Experts of a small language model: 384 Mish neurons an expert.
Below are experts of layer 3 (counted from 0) of a mixture-of-experts language model. Rows are named router (the router's row for the expert), up (a neuron's input weights, with its number) and show model dimensions 0-159. Each number is 500 + 25 x the weight over its row's rms, rounded and kept within 0 to 999. Numbers have three digits each.
Before each expert's rows: "mostly gets" lists some tokens that are sent to it at least half of the time. This comes from a sample of Wikipedia text that the model never trained on.

# expert 2
mostly gets: " in", " on", " from", " In", " New", "In"
router:476479461484530491527537488465461504472511502485485519501475507477493485448482452502494509498465480462487535490510539492526519482517498492533500511475484524488507514461468525476518504503476465473505469519464482541504520530527461508473441489481530471478504484488479511514470484465499572514525506494459486520515499484548515479517519481511507521492481545505485493513470531512525507499487526468470506507539503535509503512494466486514519462483539536516500555564494506542473497510448451
up69:494477495489500492488522489478509534485464474512518506462509528502500510512457513575476501519487474476482473480538469501474515507502483507490520496493470509493508515517485490470476523460476481483455492475436478524498455496550492483494472460466550462501489521496473479481473509485466525484485530475521459500489490561486509486464452472504531499467498496543535514500508504509465519495499553468498524532523500516502498514484517527526507518534517476487532532543485437480468514505540463
up70:511520512490537508511471497461486519479469484517506456450505488460507495479520467467496510453495501492431525461470496497462543497516528532499458483530511519497496532510486509453478493485472468492491479503501489500423496506490488580481497509515509514511487501506514526495460461482465496519513460499501510520495482481522539543570519444505476475449487513481499486467477484508497467496478484549502537488505503496509490473482498496534493496481542475484461515489477490503499528494490531
up71:493522479475503482536566511473468506475497510467518502447482505488523493519475509475476515493475493491550510523500486571507503487542518477558461491521523518456533499515487499513515452491498470486527503498503512522458497503506501493507503467466490512487496513463453484544528526492515474517489531527514497493493435509512505526520457555512515515468521521445497492495512457518464519524500547498464481459514497519558507478509510495508455555503481475517493506492506479512513494503463505
up72:517462499504536500502484500470511469552500484523524533466540483518457470492520505465487514434517541455493466491504514456507515512486536500527470540487523476490533474489484522498501468511536495487463509505519513460479503487500520518479491429505483520503465506487503498506496518491441469527488537476491468509537502462501538525491497519487536506440485502482514476503522522511533492532495489467512507550508496504510499533483506535542530487439538475505522492486488454541508520506516508
up73:486501481482487490479534531487444503467478520479516481511501542487518478461498523526511459483520500574489509477474522464443488475484501457506500527520480518453490526472502487501458509467453483501533492468506507467488497475502544508518505490541474490509466497486554541496495503492508539480500514520530495547541547486476515445506508524524480487530469517501458496483479525497500499486529502490521500514546552515514479515527481520484514542505480488469493470521476502523533487520543532
up74:505521497506531506492529487465481461494526522509471526507497481500508488499504507512510522493503470530536533503502475478478553475453486493535460552471486461494487479541486444469469503488486511528522509490451480477501520529542504455501445502474484496534478500495534469473529474489510522533529518459463523525478494447486501496507530471502508479517510486500561500484520486542505453502508509547493527522517465483502489530511504498519493504477503497498562521478530522558495537457506500
up75:485494505497499511471551529501489480444514461490502514478457523510476528470493529455535498493487498523480449482525500491526537495545551532484459514483510489499522535527493492501510480480487503498494510505472462500488485516538445491547481509498488521485492449480514549522494503499460552523502468516551504540513481460487523494491514497523496508485508521471515528501520496529554513465507494516487502521504506479513450526505510502498514504513537516494586508491472529485519550542474477
up76:457490526488497493520516488486461470504493497466512544503516493493468479461523490534479483534505503490511491513490478521477470443496509510511519504503527477511517524493448511528506476538488545522491487540467493507522488493490437513486511499491472476485462515477480542538454505511513482496541533495543486521503490524514530473499483497456504449475477509449493491496503542482513490539471531490544479506509472486418498513477510508529512529536496499502493495504568569511499498525504474
up77:486511512484487484528516509504508504524518529477518521502510513484496507540467493495521509458508460475484517518489498483543543451534504487535494496451544481479473471477539474468462475493514492511438482489524499528472475510513515509466508454504549502481542486448503482480457523449474505468524467515489454439517533527497534509471577483517481526489478517509491511497475495496511470530492512490506514476533493506440514489520456474520494531534499514498484522509535512493496515512505499
up78:503463505473485467455517512510487543480465513521529574517491497516492482496534468501521510514468549513506500515426490505512485507511519486513517568516496497485514509478515498492499474445469515494476505503492486527507509500524500517463505483468508511491547481510499516529509486482517465494549518511493498482468536488484520492520468433509530489551522522487474517483559486518483487470531530472495511530469500565514471468502514502521470502499543525476463524514525519488463519480529484
up79:441475523478479508468505480500467472486513488484501471522498524532437565525495493545522484492511518505502474461501501493490459496498502528518489539459516493504505489476498522458529526499517468473567476505494538510478504533537527541486506486508489524530509486543469472472489495452478469518495491479491492499484495508540516481535480509475513545527480474457475470474490561482536488525491510541479467480504481513509495493493462500472474548489490475509508524477532503497460538512520515
up80:503503489498488472506520471522507497484477490500498502462539477515484467516479495520541463518473525477563510500500516511513492513467478486553483499534508483478522480482467570483477515537499486491512481453462487488512526505544486500471472505538510433503526461521520537486454543498485531475498522493529468493476465509516497480535538520457492488498505500527533443496523506495511475485502544467487493501480511501486495507519536519435491511517512461478472446504467478462492480524506501
up81:475524508477483496495527489532505512494541501481546477528508485526496489494528493539484486465478441484490466520520476469478571492480492515549485485515506494492522527433513516546496555519534492505460534503547490526511479500477514509525508479531499477516490515471499478500497478532513491487522512528517523489461484477508527518467521506506531506505478577495511495528536493460512491502473512519454495531504481491533499455474532527478478507510530480517467477476476516501487500569512465
up82:500481499477542451508548533533521487491500526543496461466465458509498503493557490471520500498509489480538505488510454485522518500490486492498488518484489506464484478490528507524505510521461436507527488464531496512529528551492501525484522493464486478526461508537482488470512522496539476528528473478486510481496519456452515525518487504498516481516492471464531456486493508541500489526554485496546492539507522480473509498511495546475545462529503540520486504537549481488487506499473490
up83:491559515498528483511512507520508488503482498548504496528514530485490516508523460489492512495466478514503545498532483483502484545492489495511484530537535533459476465473471492534516510552525482481491468541484466455508509499475486524478444474499496505502493503484498475520510485507458482491523557538554505521458487534513482471505491532499516524535498488527466509494512495510576509501478528508478507479490481552565499501524470535470480513481511518513485529554492480532495498532498533
up84:500514522469529494464527487515452549503498459519463556470489465533500500471514463493458465525491473487497514501542516465549466520511469500469542505426528514499501495487520447484493521518519512510511523474456486531458499539491515509475492504504468501517454525467535475518503479551522486463459452508494501485493522509512500482510496494496482491476559484494479477467519508474486493469466548513480487524520473514502507496535476532527507498501496480502459501495526477503489489486472477
up85:502474510503551523484538542539492502481499486523483532499505486443500516501491510503509517527496506471546519503519455492491550485470506456535488497485502512493479518473517514512450501481495478499467533516465492512471497480510483502488534483525506453539494504484479481504442496501541531497499542518498481503550486505489434468498452587515494511493507456489524551510483517503489503506506487487497539530517501442494455470538498474480492502486497515506519515482516513525451492498453500
up86:484500477474475474549516531521468484490522498489514493531561510491471462508486491493512467515513489512520512475465554459535500521519477469480461544502469529468478508519488529522511530469527507536469507557461463527531503487471503562514465467488534487501487503508472497453520478515454495521472508483461486531518515535512504500527496514519486535552529539519507470459499478538497486439478478542516506491495512486501497518513458498522517469533510472499512507505508483487481488495495510
up87:468523474491496500517510521503481526478514518463517452508500507475490505497461491522468456510524510447477541513463535509524476488547483449475510518501492527467521473503493514463469473471526517495527484527488495521456507483532535511475492444511491521485520495454477485481478474520503493486501501492509531515522518464487487491501515504517525525514507496467487470507492485507494483511478579468531517549492459453464526458500531462450504489432497525485474517519466536505497509499475519
up88:469500516508503491501516481455482499529514519525448556551485519499452463532473533510505494495551494488517499508511481515500454483512509477515502508507492427491497509543500501541504503517508468534486518512527459572503532514527480496533479498492511488522511462505538488474533525504482494490497478460502510468505497503501482562508468482490509524535501516526512462521474474512539465528526519485526421506532484468536485481528498528511520508490506538507518503479464488519521466502476511

# expert 3
mostly gets: " P", " p", " w", " was", " c", " he"
router:467480462485539461449540480511484517484463507506498503512534513507466497477539487484523486511551516509472508503456486523506516483457529486531509549493520493491550557511485512507497445535464490483459497468499480503452491488536484502494486473506523478509498513465488539524474512503466486514519488518479486499487486479492518497527506481495554531535510480461534486468501513507533449476487529512494466534536488524516502471503479560489541534513488469528504489490526479497450528538497499
up69:499504458483526494491552491520495494494468500524509548511515573493488529475472523500485494479515456475496481538490483527527458526475517501478478527546483501474486501521500493500513499503465511492506485483519518541500456572513496480462510508539516493503535493519531475469550523519509492458504507519499508503462528488503537513496535467515476514537428501543536490510509518479494501493540485541471526547549525511499469494519499520515549477469524479537520499477484461504494505511500509
up70:479484491510504494496499529508542501498545525497514517506508462533506497489483505503465461525511467479505506482506474498502483527538503476497473482529487510485511516493516532472484506495544510497509464510469486515516472460487481475500479501502538464482465490483545443488471554510473514497462505523546521468521459479506464483440517524463538501509509537456505529545477500507532467510466483538494528493526480487504487544521487496458480510466522532493473529468478496539493558484538446
up71:455476472480447530518499474512529529477468530505532487524521474468510493483526516492529499535486500540472519463508489514514531499511549464499486494476504457469508490452511555526480538478509502474512490508489466495533508492482450490510471444549531486443512504490524507515450531469482449487505482521508506552492500515488480515490480489545530510473463506517526513525506527498516474481518544542471490508526505507464513476508518508506519513479505483529513510556459519525513491518485498
up72:514571482498498465493510476486484521467532495486491502504513516510507511520486492491483467534494473492509509490546468533514510509481529462446491553531504471471506461485486472529484476485463499484469540505480451509494509468473472486505561529473501509491522465410543463499485471531482513529496515498519470555488536497543509491492489533502501504530455476481495487472489514483536503528510500517525493492498508489508471479520470517534484482523501509467467510494502480455481493558502521
up73:487517540519496525463520491508419483501492518523489507513502504490537464538518493510478502492460529502455510454469503530540531506502473523474504524494514471472507526481540524471482511474518505484519494514516466490440486508477488500505548491507517491520496466484493444490509497468529478533514462470494501528470551510495494482527510461467506553522489475510509496512504526526514492490534541481519500475501494505420506496526510496496480447503507510490435541497491478527501514517459466
up74:538564510474547499517523516481483454483522500483498473489550471472486531526463443500494518500516536515534555489554459497541502488489501475540488511508522493511489516507494494491506482467539509477458500501502545528459490545458471520459512491465494506473483457500432527536485517496493473484486477465494465492498531521529481532515505511501497492509511505521488507484540508513501503456545510541502508492516490526505524516473516499488508558519476500503482508504470517521479494554488501
up75:482504488479499523461532508476488512510515535512501521494457511465506478464507500529464472482536545516508563521492517517524488478493494467491515480494509444494490486431499462480465493508525529453513489487448542520500543483485487491533502547514497499500529494476493488518509490459473503503536482496548492517491525484488495538492517507488496547458497513463471440519458528482468537476471469479497537501490510515482488529475441519525533504519524458486468498532501507521490503512474491
up76:514525516443500473533524465513527457504505483522515479503534507456461528503503452478458478507492493487487537521506492515485514473543481516484485487491493472492540479501524474492471494524496495481471514524493510485523480529534478496451483509487455486500473511518541514482535520511548551540507498479486548523438476495512489509496509518523551515537449499431527518509462482513483491486504479505515451558508525483523531510487496509490515479468499492519475494539503520514448480488499507
up77:493522500506518503533491552462505510520475503540507517476475542456561483489526505508480502520480460475513573480508503486505497486498504462509525524446502536523540500458527488523493498461502512510485515531501528472477512497464547490491503507537540503489466479485496517482473506487522495535456558495506478497479530469445562508485498500497503461497419494495494535476489484500488470487516498469503533491459534495498508486533475507494525490463498496502492492524508488492503501557492520
up78:483454470495472469508546506444510476506531522508517505493510508480495489502498477468517508522453500513525460493508499499482508488547458518460486501495525482494524495477476520490511513485500503532455466471479455456486493527460489522518470500501486507472486472515517508491510514508486485503561509518520483488461504460493503531559491543486507513525529444472504445524507541474464482473515527527551494481474495515509487454509470495465538543492517482533535479491501482488502481523539445
up79:451479495527512521472485507486504557539517484544489517484504484476468516500511544462458507483481505510480494519472488502561513526498479493480460476550487572464506521472502497508469526487465531513534490484492507485486503516517528494456505523471495482491530508468461551474491508495542513509522531544526463475477526468526508491483522476490496516535506535492540518479549518480474508544517546493492500515517463496519472539511485544514529512501496506491511491504515529555497471520487510
up80:509536462528504486500510561526508504504439517521480512478463498535493505519485512486474538528506474502536486506506549514470501472510495498493525521488459489491499463459492499476502497540518566521529539495458508496472591525484525520457509471553500498461534488520556527521498527523471471508518506499468509509475542472504474509519535527510517526535495490463503510502483497496504487526500511527482535485527503537529516523507481497466464511477479528504491534473499512514498463484495499
up81:492533446490507440479471508510498493493489478513503447523482500493472523482496497488515512510468532495492499477491470492501491498453491491482473515477481459489516484526468547446493503456501514521465536567498450460495518479533499526485495483462506532484505458519493507526511515484499532527488481514495478475524531514450498477473511521499464515483531466480511494497456493539544496536502498477526457476483502501562516530529504507505548521494519498486499539497563525519504539515504473
up82:520500509474516495508510552482443515479480531446528479515506539512557525519514480509492525517452494507456514523504461495494488524534520506466496514465501528496484504471508457504510553498499513506552481500464500519469506541511494519487471448514502493493505519503442515541469397502469529496466527512518475493528486534489504502504522502503516518511505524505510489473517522512499505496496493496509527482522536586489499511512494471477489511555513538497476501495491497488511510473530505
up83:515508498509497515496499489501473505492504475506446493472510525512491490494502476541439477519512530519533517519497489456475512499487492484483475452476461503461508496528510516537477491534484501478524471502500504454500560476510499505487505507470529506522513461506545489533483501471499525496563514529494491468465503489500519490496465504461518501504491523554522514499459464475464476554469504529420473535543515537503506456470514527496475498490527479516442498488484479521468501514466480
up84:497543471459492474497534500510478490508508494545512488537492473497527487505508505504534482514460482484531499472505474468493446487433505500520524495534502532547528493515500472503517474456462529488531482493477446532514493521524463478509496511513514496485439464491496470453477470487470486529472549523502483475532523492493476471479506513533531508471465459489488502448522511545489498530509456510508504514505480527534502467480447530499508499517520493490510478510504451501456509468509476
up85:517499472496509511501535448480484555515544482507455509461484499479503490488500543492479516488515494501507465506507475510485535527529496476574472488511503469488508500525501529558462477511514484505527496520518439553460459513496485507503498491481512464490480536528530485469489472509520475469481499532489529474491473493487478513501528510494536475481457447497497474487450453475479506513521514481449486473515461489494538529488479502482511507499509498543521541522498492545517519525460485
up86:492450507523498490516515507513531496490485511502487548444511480507502476481521474516500487540478472511545493482504517517461476500497540552498526549523478556498519440505492487508512489471495493493491507515486538533503466518511486521493483512479488540488542492473485510481469500525483455487497457495538506479515499504531558516453511493512553519503500471533467523535491503484492517478498529507504492558551474547511503534467483512502520478434477474532548491522477533508481493517500491
up87:483509528522543484479527462530508475501522518515486479473480518511461557498521519516471528509521476516468531481470519485495507456505529473501465524490505491474476491510496492462499537509491489456496457473487511524501561494508516498459537435439537479537503554518510494507504472493528494509463494465506514512500503498502484492529523564555501493467505515508502485497480508504486505538510504482523497511487480540495486478522500523467459519468518489519515539477551539514504466533455473
up88:523498503488530516504517519477495475542511464459485477483528483525519456487503539478519457474500451511494519480537509445496522513516489497517517503532492446491502473515511541521535547474502487504501472487507468532475512543544452480502504502497524529526488544508458503512533465493544525519540489507451461527506506489530541503514531480497499503485488492523514489469493465518508506474447507496452506493486478538512477522519520481483505453485508498485500495536446537532525479512453515

# expert 1
mostly gets: "-", " |\n", "\n", "|", ")\n", "–"
router:467506465498548499523526520453486536463505523457488551457519502469516483474487475492501485472477457431496543486529535491493519471505494481496497513514476517475507504471471537488463510499496492517480504510453505503496516536502474514471479497504564464461484475484495493507494514467488525535522529468466516523496516495520517477490534509487518523537488494497513468537488464545519490466494507514490516525543480497538460502504500531476518497481527563527489553531498477538491492521470480
up69:478493490478469489487494480513509456521504482503477513495469508492508484475537510500456560479501523516501481476528528532464474444452527489532513483480497536510519503450501494516507516497458517486510488557507511489474539465510497493461487497518525466478513495491489482464481534493493473508511491452460506503495504461485527497488503483505473490523502525563520495470513477470495475470470563469480536498511519505515443508521498518501518516468534474495537552575527520488507523480519471
up70:512476481470518500533555469491491504529502512532556478488472511511481525480502459509480507511515457468468489451480490495513552525512504513507476517536460505541465490485486509510510508500524466496493508527528451541527476510540526515463501475495506463490483479509513448482506508497520489486529487530525547521523505487512536515462528470494468526518507528514526496448497468483505489509541533536540490471491475513491473490462508530517485459516544552523473526499486470543480479498528483
up71:493509505522522486544512507466501523497461534524473512497527490474481470453520507495490485484519533519505474515481523528543493496534466531484516493490531431484511487498492441500465469491484481503503506504489464549503479490551496481545488521529519532520540505480507487518459472482483472514514492544522476456494469530516517528501471531493526484520487491545499515465502526544512476520523482515517483491480498533453529516510465543501523489436461463533526516507518535494525507518494463
up72:494493491531486457498508469513487531446443511525491481526495499495531530495531498493507496517522431470480514506483489512511478490474485516572544519488516487498483462489460486504528500533482495536465555527495491533464545506508533499503480494500485475557494494534497484470494493484497488490514488460494551489520491481509559512464526521515466435498510501504506508471484531497459508488507502517466502515485525480537481482455457495515512482516526498491475512510484485548558509517536489
up73:520495527529519471518455514501487528510508488526528530477519557500472516480515465513536497487475500498489511519444504489471474469550498502512483518528525500528501578473503522503549509528520473496478478464508487468526480505484476517476493470475533504480491480473502526509511508496511478507473490468429459518491531475507517536494504486465528492470486534523505491460460482523533497503501498488497538498519463494461479479516514553472495499476508462517507493521474475539469516502512422
up74:518495508475496503495535508548550529490492476483521485470543469489495500464497460531448508471493482507542492481505535538461515504499470504514487532503495464489516528516475523465486540533475509475482482507501472457512494484477501504516493460509486472454446440459551512521479524523499497535484511494522518506474492436538492484508492424516498508503464487500458500516501489512511462507542519511470498477501516500495513516485499542535514468536466504468475472516482477512476515530497480
up75:498521494513535478511517488477525466470523518496511540580479502452502555454485515555504517489485452504502489487496517459476514442494496487475446499500443492470520520478488494490491500515498527506504497514517500509469520478518535490512492532477525510454545514517490519498497492488532493506515492491498509510472475499506538445499549490542531486497488489533536479486488515537511504522486508505518520519534522483540514512488500470467522539478502508488507539527458441482549467525526515
up76:457455465510525502480500515477541491521520515484495507496531501496499492527497521504483519460477454472517499476490512523468502525501540504448516500525515499490506515494513486506482464515505509504462500414459532521507502466514528481535487538533482475461527502471517494501504507506486494521525538492488489486471512479490453480489546518494542482509474539522490473515461442488486511491525506564504545520510468503508489472482504483512476486487511467509478480553533419523489506529529475
up77:427489506490514513506495506512515521457471497508506516501476499490484481504510428540503534499501457536500509548484462489569526527455523463487479507515490489512475546521455468484504482557504480533525486470502480515454486465511545483530473493512504510481519511473490486491530531509498514499517482522508519463483485528480509499480487488503509501513491521481489541523504479488551477521486497512438498544490513535447479523490505522462562471487475475479495505488488540517493502518483504
up78:486543489459529507503492487541514491512500547540437484504471515541519472503487466470497461505517481541536509537520477509508539457498499489514505498532522493495509489485514525515528492500548438523502522500495501487458530505502502500482495522505545477511517516499439470495485519502503514509488504503492505478468504498517521461498489524509484538513535466512494500527525498502591422534524529501495496521541504512490520522507528509490512480464488538463486483500493485500526484565533496
up79:489450481502527486500522483486500504470477536484507537521472520496483505486519540534502479472501513469494500511520511496546475482499539492494497528461494505487469506511488489505516502551473461516507544467468485496489457496469434479502491455508506517468503498499477517477488530522494514529496469473481447510503495524552455508520480533531466489479531477497544494493452493520494559554492528533449536498514520488499450514497447531497514492489517478471484494495463510523523529517477535
up80:503496497463496513506498494464496505515501537535469550541505554532492489474533494523491507512508541482504513461514481527520489501482478483519541518526450515457491495542557478451504480493521486528485501442535501553475518489505473488515485508502512505488480519560542490484501492447530462533515467516495487474528506515531504505486493529509467528529477483475489477488530463500509446455516490500481515519502504481537486506457472475475510475451519531530509529481512504532466511487482498
up81:498540498480519498506515482486474522513486487504504493543542519564507506476476514471502447470490519489479521505506501491490491523496524441489495503490479554473490473474507494509498510531490467497502513498513473516500568500517512521492499481499520504488528475519470487480495496516537501497503562514490511461509432476501527505534490495458523517475530511528487524490470529479537544543499520549486529548496475507562500469489495543481493496512529466515491472510542507560475550501464492
up82:493492508468482481458504520476513557489504538464565505461498559516508476465512479507494468496503467506506523482527520489474471532500489540484539505470543538489518528502488527492474519519494514550492501518550504449451503520518461475485517532532496481476469510473499500514535463542494504496490520507517538525493464527475505491500496492474521521507466450477497503547514505522519469463504514424461489502525517513536512481494506492494510526507518489486490525544500522497519504549511504
up83:506477465514497521484510501483526493465496533528492483557504524500490497511564467478497485483521516494505493456502511514473515475522470498478508500504499477449508514495468523493513496497521484503525506468518448508513476515483509515445461425539472498548499525511495501519491539511462465513554472484514466521532441500469513496462462484465491499465533509445481500492521478456518500485502505525503481529473490497465482478492505512475498520524499517544477518517489523511529549529440495
up84:527518493506511489521503497471509499524525461484461521521508504520513514496508502490473495513508469503498490500505469471490503475494513525515518508516468539475490504502450545490482468543501464472533537491490523512412546499481468548538491511453499485478507506488505513519482453529472497486567518465561504508484525546501519494541497485509494493540498488508484493480496487495535472512496494506448529455469539514498475496469520494569507513502521490508441502499557528494475495517514494
up85:491525485460495498476559440548487528512468449543457519497514494495511488521485457479502487510456488529483475505487487482481524494535486484536491527467508505508457489565454475486485530496496511550484526501475477491510515539504510478473473530465528502500508511474474516526501510512515470512527506466483494515511515445514481524513543523500536498488455500526478470531501472538499500494512510499553472507501508512487534504481504478562484481476527498491497512530485554527487515547524491
up86:503469511471517534491527469518547593512452516519505493479516472515493473448488470481528512505483519450472513466478487487553488477528475505510529557490485489536516530476545522516487513552508525498508513486552523469467524466548495512539524483508517482493546546474473529479509477474487499497484490508454509487482469490507526504501532512465512481507495505476480476483470512460488484480507507540526490488489527508535527519462477472492482510519519475494507531502474500498468504503493487
up87:533524485465553493469514509463526518474485470439492513534517507474522505532475496520441456511489530522466496505529530544512522493519520514516487550535542545518477488464470540491482466491480539527474526502530477528465492497537521482493519506519496532488517479481475537463485519489514506521451494480510500533473472483509477503471487513487535496499472474466490541473489483463466521493496513519453496481485497504536489527492523550487466462481521512481509525504472469522471520487489503
up88:464464523496527493487524451478481520509487487493496524520500463508486481513487462515480509480520523487518513527502502536473494481496535459536480511509530466517492533495473469452524490495515508511515428485493505540517486553469499489524507501452482472506508447497454500483506466487489462520495484549537470491456479518479542480495501470549515481532472470540479473482481489445504509510458506520493490528536499515540533492488499504492457487494480449527493487495483476467525549495503483

# expert 0
mostly gets: "c", "ac", "ro", "oc", "ch", "ec"
router:492498478459532459525553478464489537499464492482452519530481513454501468486489450539479485450491496448505550502513540502497514464506514491518515519482481503485487488490466511500508509523498497526484520517504493556493513526511487538495506516484554479448509494452529510459494509474483520511510503526495493537516508528512520474511482523490512542538497513499503499526470523461509485516528524507476520559534484513541472516494450504520517464456545517522489517532510494529503514530463478
up0:534517486496511487516504535437509529483485502502492499546485523481529498524504468518444462481491515472472539466470519470524534491474507538503483451501465503433529500486512488491516507494461496520490488493465508542475515478549487500532509477542474492516508501502492481533478473473526494531495477493522530463511514503508506440508566511483509484498562529503483496502504514534507479509519468502531476495481561504468508483483494564541492542509484523515500517512513481525518505487533487
up1:432512523522540500543491502474463516530548536520532498546517479530519463451499515504471474491456530514487509548463513507503499488459507486541470494502468495480506475536533488511501528495523474523528523515482436509499506503476472527502523524549496518481514468459468484477490450540491501514493490536495499519507511499517507514504520493512519536514474507502507505536468470511513516516491501516503520569510468550468490522525468492490554500484493524483468535472492500505526476533494514
up2:462463489456493511521508495508504483509542494488478519473469511476536534503502519511522479508499506501462508493546486487461507504508523504539449498485526535479508484474503518486536523531511476479521491473520476501508556468498466465480462549502495525495492524455529466505503516445465519496459546503492501525473493502491492458528473465480506466501513486480467506463473513467539460492487525466476494542479494527551502464493543519474528484489503519522451446482526485511493488505526468
up3:462507511472493506516481470502442486470549485497469477493476487501512486498552474464497508505529494491466508508490495492457504520481481469543524464487484443457525549493522490502514501519493484489510491468515472468471491524550502500526541488518510502526487440488520496495490442450495505506536511511499533532482486532478460466451518518492508506505474495506520511495493541513534496484464505553479531541504466459533511477492482524491487543519495469528475539498499500504507487517440484
up4:445468509508495491474493508462561520494524500477486508525485472499481508493497458560512512487454482486487475501507475518480487492544535471499518458482515521507488511471482538508481517477494513536514548506521430470493469492488501531551481526483511455564496462533516482480478539465486529486506528456488497510521505463490506491506502498522516459526469493489484497499479540507510464509502497531452520541477493507515472464524457557521544493500502517471502502514489480513512500482479525
up5:473504465481499465498517516458507543498491491497483478476523504450446506505508519541488543485471472506486545461486460549521469505462506508501484494483519482511474453481553472493544484525521525518462491465501485528482495492513471517468510513487475454492465516482536511471489487503491555478584506522457506537539469490511477488490518503524529498492498500523501538492502519499523477500507511498453522532496532483448497493505494456527507492482457512515490497500519491499460531500472469
up6:479525516471500486459490485490530486493480506452514499519532533490489496512514483533479559482476504471463507519497464519516514507475526474521541497523508500556537501498486578511510496452497499453521525503476450505470498473510492475487499531484464483467501481467504476470501503501481515482472504456497473520512535496512512499466485521502496498519465494499520475506449523478517502495507513513515477513519562512517462503530409517523509522472513458479466507468487510510483462519449500
up7:455508456465465477505531475480528483503495504526479496502522528473522546495528496518498496471457513526525514496502482490532516508497482503481477491527563502526505499475468488471487487519496509555514517493475484480452482491455526507532499549556499480484531510505496471481453481528498532480503505450482492516505470535477460483539534490514472527473489514534461461498543520495499496490525517504470529548521510531544486499480519516484516545491542496537515483519438491477523499521477486
up8:495504512471498501474501528502500520498531509507539487479517509493455513518530451489455510448492491485486542469470529546496474509511540495532461469510486518496531502542527485513511495541461440475505513501459483531500523545501467506466488473491488485531483478461457525474486514479462483495497444474475472508538494507452482531501464553507537530516529480495521503531458470485491489487483510538501490501480523524470532464514503479466484510530500488491463533499485488476530503515470527
up9:522477487539549488504513502472498520499492510464471482535441496513498543459547520492490490487465523529545510499506488497519527454475551464511488520521505494471472525512469482459550523513486497471505525532505467482484455518510496500528491498493553463491488490528504486529546469467509472500547495492573498460526482496488506474485539542496519520512473495501466482508481470524508521519509471521490499529483480513508484489536465490499470538504471502512538528532515492503493502500556532
up10:528460473468492489489531503510452529494467470482468497556471514504529493505493526514447533487494514448549491506501486511491484497510525459519515521487520481505468519495511516516501529460500467507479516468480475551459513459498466514514511509507497461485505524497525483487460483504467535512516492494506516491473508470507479507496525472473530518501508482488558522432508465442509528471485488478532528513547456515550493523511478482514531470495522524512472483499533503504542537515520468
up11:479498500451506484510528547525499468522507516483464554500502507501466540473506515509491549495482479494471489467496465555483463510500508512475513488493482494508488506543492521532516458489506529529483456484476478520442518519498504499519487481491557480484522517486518517477509480504493469519515524552530471463493530486497533487551509536509514541522496482533527477541507521502514495481522475571486504473512492489494496517520521546508467468551501499524493502521469508475454504515457451
up12:420466510485541519526459487483520465486503548458521562490509533500478502525503491467464491478501512490522509457520465520543540488497525514482509493474455476477510472516504521495474458518532484499504561538494504506505460484536493535511491433516458471493495525500489533489489500487484496512528497463486555485464505499495491498502511530504551540537530495484510481498517510512501511447543501521512466530524493516508473494519472505505484517468520515499503482480461488498505477524521504
up13:472512493487536478520513497483483494457473515496488522491527520498509474512510504480463528517486498515498553552498515501525471515513492503449519513487496467497507488529481462491514495483498459477467503483527471501524481458576505548534496520500544504463503544516514493529534492502484518485452475491511548501478514518497525552487514468514487499512497471528551419515512489489482435509505541517498512503491523540515525486478536522485488535480523504466494493519520464463455508476510487
up14:503490478468518472517565494514538478497529503512471498492516523548434481529465511503525506491500475463488484515503506529513512477474508530491478517463497481519512492477472531497478453429486516517501488518466500504529426485496502467472507537537503462499500473492459481507509476469495527534489484491528515530449478426450515512479474476521519529498500499530530489515493478520527448512492475466487502506512496476513534476462519515501504486500516485521501510494530514506480469533484543
up15:485482486458487494481505500487504512516495518508444490490489475540519491488532519509455516503469546527467491489477532494542509527518505514480521535485533478524509473487496502512508503447483508509547479493430514502514516514494522534465460493539561537487516532480537467491512528481486537574478516498500508507515492517499497450494535467496523461557517502534536473456496519537501488510483506506484483466462489509508508503481513511493489538481554490533516523516507537503486463521494477
up16:494465530482498519491490489524520589461456539486505507475490535527463485466487487465498513480482473495497506493514516540517529497482517504540535477507528496514541526492499488463455519489506508505494473472494427505501513479520486516510452523525498487525491524524567495541474498496522471471522479547469514505452473454510489528509498512456493541488503496493491483464457526480492517493444498480480463504486488511482527531503484508457485518512503496445478497503495497530503506517479474
up17:491449525465514494475525517509482500488468538477476492489533497487538495487496535519535480501493487546533500488493431492513467494502502509523530511492488507509520533484510521501502487525464489475509461531525489516474492510526514489476489503480500530508522442477512534484502529491522482524516503441510533478522519534512531511462469499507547497476508490518475425477508505541482476508458473471495488525541509498503481474553423520516499495524515511479526524522515489474490563528468474
up18:457481496480508523483494490482493496491520544504466490512581507510507528505463538505505535568479491481502485486482539544538507480526506531533524528467516526511530516490490471557550496495517475522518473495475471500512458483518495486467490511520517516477475482489463452516484476502513487495500553493505511475496524536534521473545503521537482487473453467449453514530520517495531487495472526523510499504502472470515503536487481512494502470484488513488466556497520509518496464514530502
up19:493500484480475500488478538518508472525467477489506562456508533504478460442476496502532496520469492461504473492470533485508485475465539464508506521489528497484498513510513459511494475489554504499505496502481485502495533517553544481486500491542543483563497515492522508477478502528497479484526502452491494504537479485536522488486489529480537532485513474519512455503519503521536496519523498522495454532538543503546484481487462543442522497514520522512492478491543519495491509469544513